config = dict(
    num_hidden_layers=13,
    hidden_size=384,
    n_experts=64,
    experts_per_token=2,
    d_expert=192,
    d_shared_expert=192,
    hidden_act='silu',
    moe_layers=[0, 2, 4, 6, 8, 10, 12],
    router_score='softmax',
    normalize_top_k=True,
    routed_scale=1.41,
    balance_loss=0.00323,
    balance_bias=False,
    router_bias=True,
    shared_expert_gate=True,
    init_std_router=0.0178,
    lr_router=0.00117,
    vocab_size=16384,
    norm='layernorm',
    norm_eps=1e-06,
    tie_word_embeddings=False,
    optimizer='muon_variant',
    learning_rate=0.00647,
    beta1=0.93,
    batch_tokens=131072,
    max_seq_len=512,
    train_tokens=587500000,
    max_steps=4483,
    dataset='wikipedia_en',
)
Below are experts of layer 6 (counted from 0) of a mixture-of-experts language model. Rows are named router (the router's row for the expert), up (a neuron's input weights, with its number) and show model dimensions 0-47. Each number is 50 + 10 x the weight over its row's rms, rounded and kept within 0 to 99.
After each expert's rows: "gets" lists some tokens that make up at least twice as much of what it gets as of all text. This comes from a sample of Wikipedia text that the model never trained on. Tokens count by the router's weight.

# expert 38
router:71 46 57 54 47 60 53 49 51 64 52 41 47 42 53 43 48 70 44 75 68 25 49 53 39 60 42 47 58 58 58 61 29 53 44 53 58 48 56 52 54 44 56 52 50 65 51 46
up0:61 40 42 53 45 55 36 26 77 52 47 51 63 35 46 34 47 50 53 50 44 51 56 55 55 45 50 44 44 39 52 29 43 54 60 40 46 46 52 51 28 55 57 44 75 38 54 46
up1:43 58 37 38 33 65 35 56 26 43 40 60 47 63 61 58 43 62 33 67 39 51 63 58 46 32 36 50 35 53 44 47 58 32 46 59 43 46 52 56 58 50 51 66 42 47 39 47
up2:59 50 54 37 47 47 52 54 57 58 61 53 70 42 35 54 45 64 52 42 50 41 44 34 45 60 53 59 69 52 38 65 59 27 42 47 43 44 33 46 55 38 42 55 44 50 30 42
up3:52 47 47 55 52 70 55 53 53 45 47 60 45 59 49 37 47 57 43 55 57 50 49 59 46 43 68 57 64 64 48 42 32 44 60 64 47 46 38 57 54 37 73 54 55 63 47 50
up4:44 60 50 72 52 51 61 65 66 58 46 56 47 40 52 58 70 51 35 42 53 56 33 65 54 67 46 49 51 44 55 56 49 30 58 44 56 53 32 41 41 55 45 40 77 74 47 61
up5:48 45 77 48 41 39 51 38 45 49 47 31 40 44 40 38 71 76 61 64 44 47 54 50 60 55 45 58 44 64 36 60 53 44 55 56 57 43 43 51 51 65 53 62 40 46 61 51
up6:49 55 63 57 56 55 28 39 63 43 30 39 58 49 53 38 42 66 55 49 38 56 46 50 60 59 52 58 50 37 56 66 55 47 33 58 47 58 53 48 48 49 48 38 54 43 44 64
up7:55 42 53 51 41 55 58 40 40 46 63 54 42 51 35 43 55 47 34 48 70 48 34 49 62 59 41 38 44 26 52 58 51 26 58 42 30 48 50 54 49 61 48 40 38 42 25 62
up8:62 48 57 53 37 50 47 45 42 43 61 53 43 72 72 60 47 59 45 61 46 48 69 37 55 55 50 54 50 55 31 65 49 53 27 82 46 43 48 37 58 49 60 44 51 58 54 68
gets: ".", ")", "==", "===", "=", ";"

# expert 52
router:34 45 49 55 41 62 57 55 48 57 55 56 44 38 59 73 53 49 55 33 44 45 55 41 56 65 43 52 57 36 50 45 29 69 37 58 52 43 53 34 53 48 53 45 46 35 49 58
up0:48 50 55 52 34 41 32 45 52 42 57 59 42 45 40 49 51 51 68 42 54 54 66 54 43 55 53 51 56 48 63 56 49 46 55 44 47 68 53 60 39 44 47 59 38 56 59 46
up1:51 33 40 44 58 56 46 47 52 46 70 51 53 38 66 43 54 41 63 49 64 49 48 54 37 54 37 52 61 62 59 60 54 33 60 44 44 51 65 48 55 35 37 50 39 52 51 38
up2:61 55 53 46 53 44 44 31 48 47 64 34 37 61 45 42 58 54 63 38 45 38 46 67 64 58 40 50 56 49 55 45 54 70 66 48 42 40 60 43 54 61 60 35 47 48 65 64
up3:48 44 50 60 57 47 36 43 55 43 54 48 37 60 61 46 46 42 50 63 48 57 34 49 37 43 56 58 53 38 63 57 37 67 55 27 47 40 63 46 61 47 49 36 35 50 57 47
up4:56 47 45 56 54 22 35 48 39 56 49 54 63 59 47 53 43 52 62 65 48 43 52 60 42 57 48 58 58 59 52 49 53 76 55 60 47 64 52 49 52 40 49 57 53 45 65 62
up5:61 42 48 56 47 57 44 46 67 40 58 46 39 51 71 49 62 52 69 45 56 60 70 55 43 48 72 39 63 66 49 47 51 52 52 47 53 57 48 42 59 54 58 42 43 42 54 46
up6:58 64 53 71 59 27 61 37 52 67 59 77 55 41 47 46 42 36 37 51 39 67 38 61 67 50 58 55 51 58 64 54 53 61 63 52 64 54 46 51 66 36 43 47 47 47 48 64
up7:66 61 34 35 71 44 56 39 54 50 63 50 44 30 48 44 34 44 48 44 41 50 53 36 40 48 59 66 48 43 48 43 46 48 39 46 55 62 38 51 51 52 48 44 52 50 39 64
up8:62 60 59 55 72 55 55 53 50 56 52 71 39 56 55 64 47 48 61 41 21 50 52 57 46 35 55 46 63 64 53 43 60 53 46 49 60 57 48 53 59 37 44 48 55 60 42 44
gets: " ", "de ", "— ", "him ", "USA ", "W "

# expert 62
router:63 47 46 61 41 40 37 44 40 48 43 49 67 58 48 43 37 34 55 51 58 55 56 42 48 77 46 52 44 45 64 58 51 36 46 53 33 42 46 63 35 59 48 42 74 46 39 34
up0:53 26 69 54 45 48 45 38 72 48 54 42 57 57 52 35 46 63 51 58 53 30 57 45 38 32 45 53 63 46 47 53 56 41 34 70 39 49 41 26 44 41 62 39 44 50 64 44
up1:54 55 53 47 63 44 40 50 65 54 49 54 47 51 67 37 54 57 49 58 71 50 60 38 67 60 70 34 31 48 66 49 57 63 45 47 45 36 27 42 45 58 43 41 39 47 49 62
up2:45 46 42 51 62 33 56 53 64 57 49 50 54 54 35 40 42 76 50 63 44 26 55 65 65 57 54 53 49 47 42 46 67 47 52 55 71 38 51 53 38 47 74 57 44 42 52 53
up3:56 52 51 47 52 54 47 54 32 45 50 51 58 41 59 58 66 55 46 46 54 32 57 49 52 41 48 56 58 33 58 59 53 58 56 52 63 44 37 67 50 69 48 41 59 69 58 52
up4:53 51 65 51 59 59 46 51 21 56 49 51 58 41 35 40 35 66 65 53 53 44 43 57 46 43 66 46 53 61 55 52 76 29 56 60 55 39 61 47 43 48 42 50 58 51 33 50
up5:50 52 41 52 43 48 44 49 39 70 52 57 66 51 50 40 50 48 63 41 66 57 52 33 31 31 50 70 57 50 45 49 50 53 45 53 60 37 55 50 58 48 41 53 53 44 68 32
up6:59 38 58 53 67 52 48 57 54 57 55 43 45 57 61 45 45 68 47 77 58 40 51 26 57 58 55 41 54 44 58 48 50 54 53 52 49 42 56 61 39 42 68 50 42 58 59 43
up7:58 52 37 47 52 68 65 46 56 57 62 35 57 51 42 55 57 56 54 53 55 25 55 56 43 49 47 34 45 51 51 47 36 48 57 55 71 51 47 52 60 65 36 60 44 56 58 57
up8:64 41 51 48 54 48 47 58 53 36 41 49 48 50 39 32 49 43 53 48 61 35 60 41 48 49 54 50 47 43 68 45 62 60 45 42 63 55 45 48 45 47 59 64 41 56 61 55
gets: "\n\n", "also", "), ", "str", "career", "History"

# expert 56
router:49 57 52 39 47 56 50 53 43 47 56 49 47 55 59 56 53 42 56 54 36 43 55 48 41 52 46 42 42 54 42 43 49 56 41 67 43 38 50 57 48 72 62 41 65 50 43 40
up0:49 44 37 52 43 45 37 62 63 60 38 39 58 60 23 50 42 48 35 54 54 55 57 32 42 57 45 50 39 59 48 49 38 56 58 52 44 55 57 49 45 38 43 40 37 60 61 40
up1:65 52 46 50 52 53 59 62 55 56 57 53 57 55 49 44 30 53 49 58 36 46 51 52 38 62 44 64 49 50 47 62 52 67 66 35 50 47 56 61 21 42 54 32 59 54 33 41
up2:49 52 42 51 54 43 72 78 46 46 59 49 68 55 43 40 56 46 48 54 57 65 54 58 49 33 60 49 59 53 56 50 48 49 69 55 29 36 47 69 46 42 65 53 53 42 55 43
up3:48 67 35 45 38 44 54 65 62 62 52 54 61 46 51 35 62 59 50 23 46 59 64 48 54 53 44 39 65 43 52 43 63 44 43 73 34 51 29 71 33 38 46 45 61 52 59 46
up4:41 57 50 36 57 53 51 59 58 59 39 41 42 43 55 34 42 22 64 34 56 52 36 66 36 70 71 53 34 43 56 52 56 61 52 45 55 41 36 57 61 42 51 67 60 34 49 59
up5:53 66 40 28 51 47 33 35 57 61 49 55 60 42 64 57 43 42 56 60 52 51 51 60 55 53 44 31 65 65 44 51 44 39 52 67 60 49 39 44 71 54 55 53 61 50 59 49
up6:57 40 53 61 49 33 40 44 53 45 63 49 74 47 40 46 55 49 51 43 50 48 38 61 58 62 42 42 50 37 44 36 58 60 51 31 53 62 51 37 49 43 52 46 45 51 64 70
up7:53 60 42 50 54 34 39 33 71 50 41 40 57 48 60 42 40 51 50 51 71 33 43 58 32 46 37 41 59 44 51 55 68 54 48 60 36 48 42 66 54 44 49 40 62 57 34 65
up8:59 53 54 42 50 41 50 41 50 58 50 52 46 60 74 61 36 49 40 51 32 45 35 43 43 54 45 44 34 47 43 29 53 41 43 59 58 44 55 46 62 29 44 46 37 38 50 60
gets: "m ", "over ", "through ", "in ", "e ", "km "

# expert 21
router:47 56 57 38 49 53 48 47 54 46 41 41 39 50 56 33 39 35 51 54 56 66 60 39 37 49 48 39 67 39 51 38 59 37 56 50 45 57 60 64 66 67 50 21 31 47 62 40
up0:52 48 53 51 69 34 46 50 37 68 40 60 42 40 55 55 49 46 52 65 49 53 51 48 53 44 51 50 40 54 26 44 51 41 59 36 55 57 70 56 56 47 60 61 48 45 42 43
up1:47 54 44 58 53 51 36 40 64 54 49 46 54 53 45 43 52 50 47 56 61 49 48 43 54 39 51 49 37 46 62 28 62 38 31 51 46 38 62 46 50 44 34 46 57 62 48 54
up2:63 35 36 53 42 65 50 49 31 47 48 43 48 63 33 62 52 46 46 48 56 37 56 62 55 37 32 60 47 54 39 61 54 39 64 49 47 69 45 63 46 36 57 47 72 38 38 43
up3:45 40 43 45 53 55 40 38 46 39 40 43 35 50 50 47 58 31 50 46 37 34 41 35 54 55 49 48 48 56 60 30 48 71 46 47 58 54 59 47 59 46 43 31 33 47 30 35
up4:54 53 35 47 51 44 39 42 50 37 53 51 38 51 50 59 54 46 42 55 25 62 43 57 56 54 60 56 41 33 50 49 49 58 71 59 56 53 40 65 52 57 57 44 48 35 49 59
up5:64 24 32 50 38 38 57 42 57 58 35 51 42 40 36 42 52 60 48 49 49 52 51 44 70 40 64 50 60 48 59 49 59 48 61 63 52 50 51 62 36 58 60 51 41 53 47 45
up6:38 46 59 57 46 49 50 46 38 44 30 49 47 53 59 33 50 61 62 64 61 59 55 29 38 46 58 54 46 58 45 56 64 63 40 53 56 31 27 59 55 56 57 60 65 56 62 47
up7:59 37 41 41 62 30 41 41 62 55 32 47 50 51 52 44 38 35 34 47 47 44 51 57 50 59 36 29 45 48 34 45 54 43 50 54 52 61 61 63 66 64 24 44 46 38 33 39
up8:39 52 51 54 44 35 50 47 54 57 65 51 54 58 67 54 66 54 46 42 51 40 45 58 57 79 49 48 62 54 46 47 48 59 70 64 26 53 32 54 56 43 43 50 53 55 51 69
gets: "as ", "was ", "is ", "a ", "became ", "the "

# expert 51
router:56 53 40 68 33 54 43 46 48 57 70 35 39 61 49 52 53 28 39 66 58 51 66 48 54 46 59 62 44 57 49 54 24 36 46 68 58 26 53 46 53 51 65 52 37 50 45 63
up9:59 52 34 46 49 62 50 58 53 32 62 50 64 56 46 41 51 59 40 40 54 56 55 68 42 63 45 57 38 54 57 41 52 53 51 51 51 53 25 35 43 54 47 44 53 32 41 57
up10:59 56 42 56 53 69 62 44 75 48 48 55 63 51 49 46 40 55 53 45 49 58 51 45 70 53 56 46 66 36 29 50 57 42 61 51 51 51 54 40 62 49 57 37 44 42 45 39
up11:46 49 44 55 70 28 69 64 35 48 54 51 55 56 52 59 43 51 46 37 52 60 36 49 50 47 41 59 40 46 64 62 57 40 45 48 45 62 51 46 46 53 66 53 48 63 43 42
up12:62 52 45 51 63 71 55 36 70 25 57 43 37 50 44 57 42 48 23 54 49 52 69 63 57 52 55 48 53 37 64 59 31 43 55 52 60 53 59 52 51 39 57 52 53 52 52 60
up13:62 56 63 35 46 62 42 54 26 42 42 59 56 70 67 51 41 75 27 53 38 62 51 30 54 52 42 42 51 72 33 52 50 36 59 59 59 43 34 56 46 43 60 52 61 47 43 42
up14:47 59 48 45 58 57 42 52 47 66 57 61 53 42 49 48 45 43 60 49 36 43 68 56 52 64 33 47 43 51 27 71 36 58 45 67 40 56 40 78 51 45 47 66 60 42 52 61
up15:50 59 67 44 60 70 41 42 69 57 40 36 44 49 38 32 33 58 43 58 45 63 52 55 58 60 48 51 63 57 14 60 55 41 38 40 45 49 40 57 53 47 63 64 42 61 62 56
up16:43 49 50 40 52 36 54 59 53 57 40 42 53 54 49 45 45 31 55 47 40 46 54 35 62 45 46 64 36 42 60 46 43 46 44 67 62 57 50 61 47 47 55 48 58 45 51 55
up17:58 41 56 55 23 27 43 53 45 59 49 56 40 51 48 41 53 50 47 46 40 50 52 59 38 49 66 50 57 54 60 43 53 49 43 64 29 47 46 61 75 38 48 58 50 58 53 41
gets: "\n", "\n\n", "\n  ", "\n    ", "\n ", "\n      "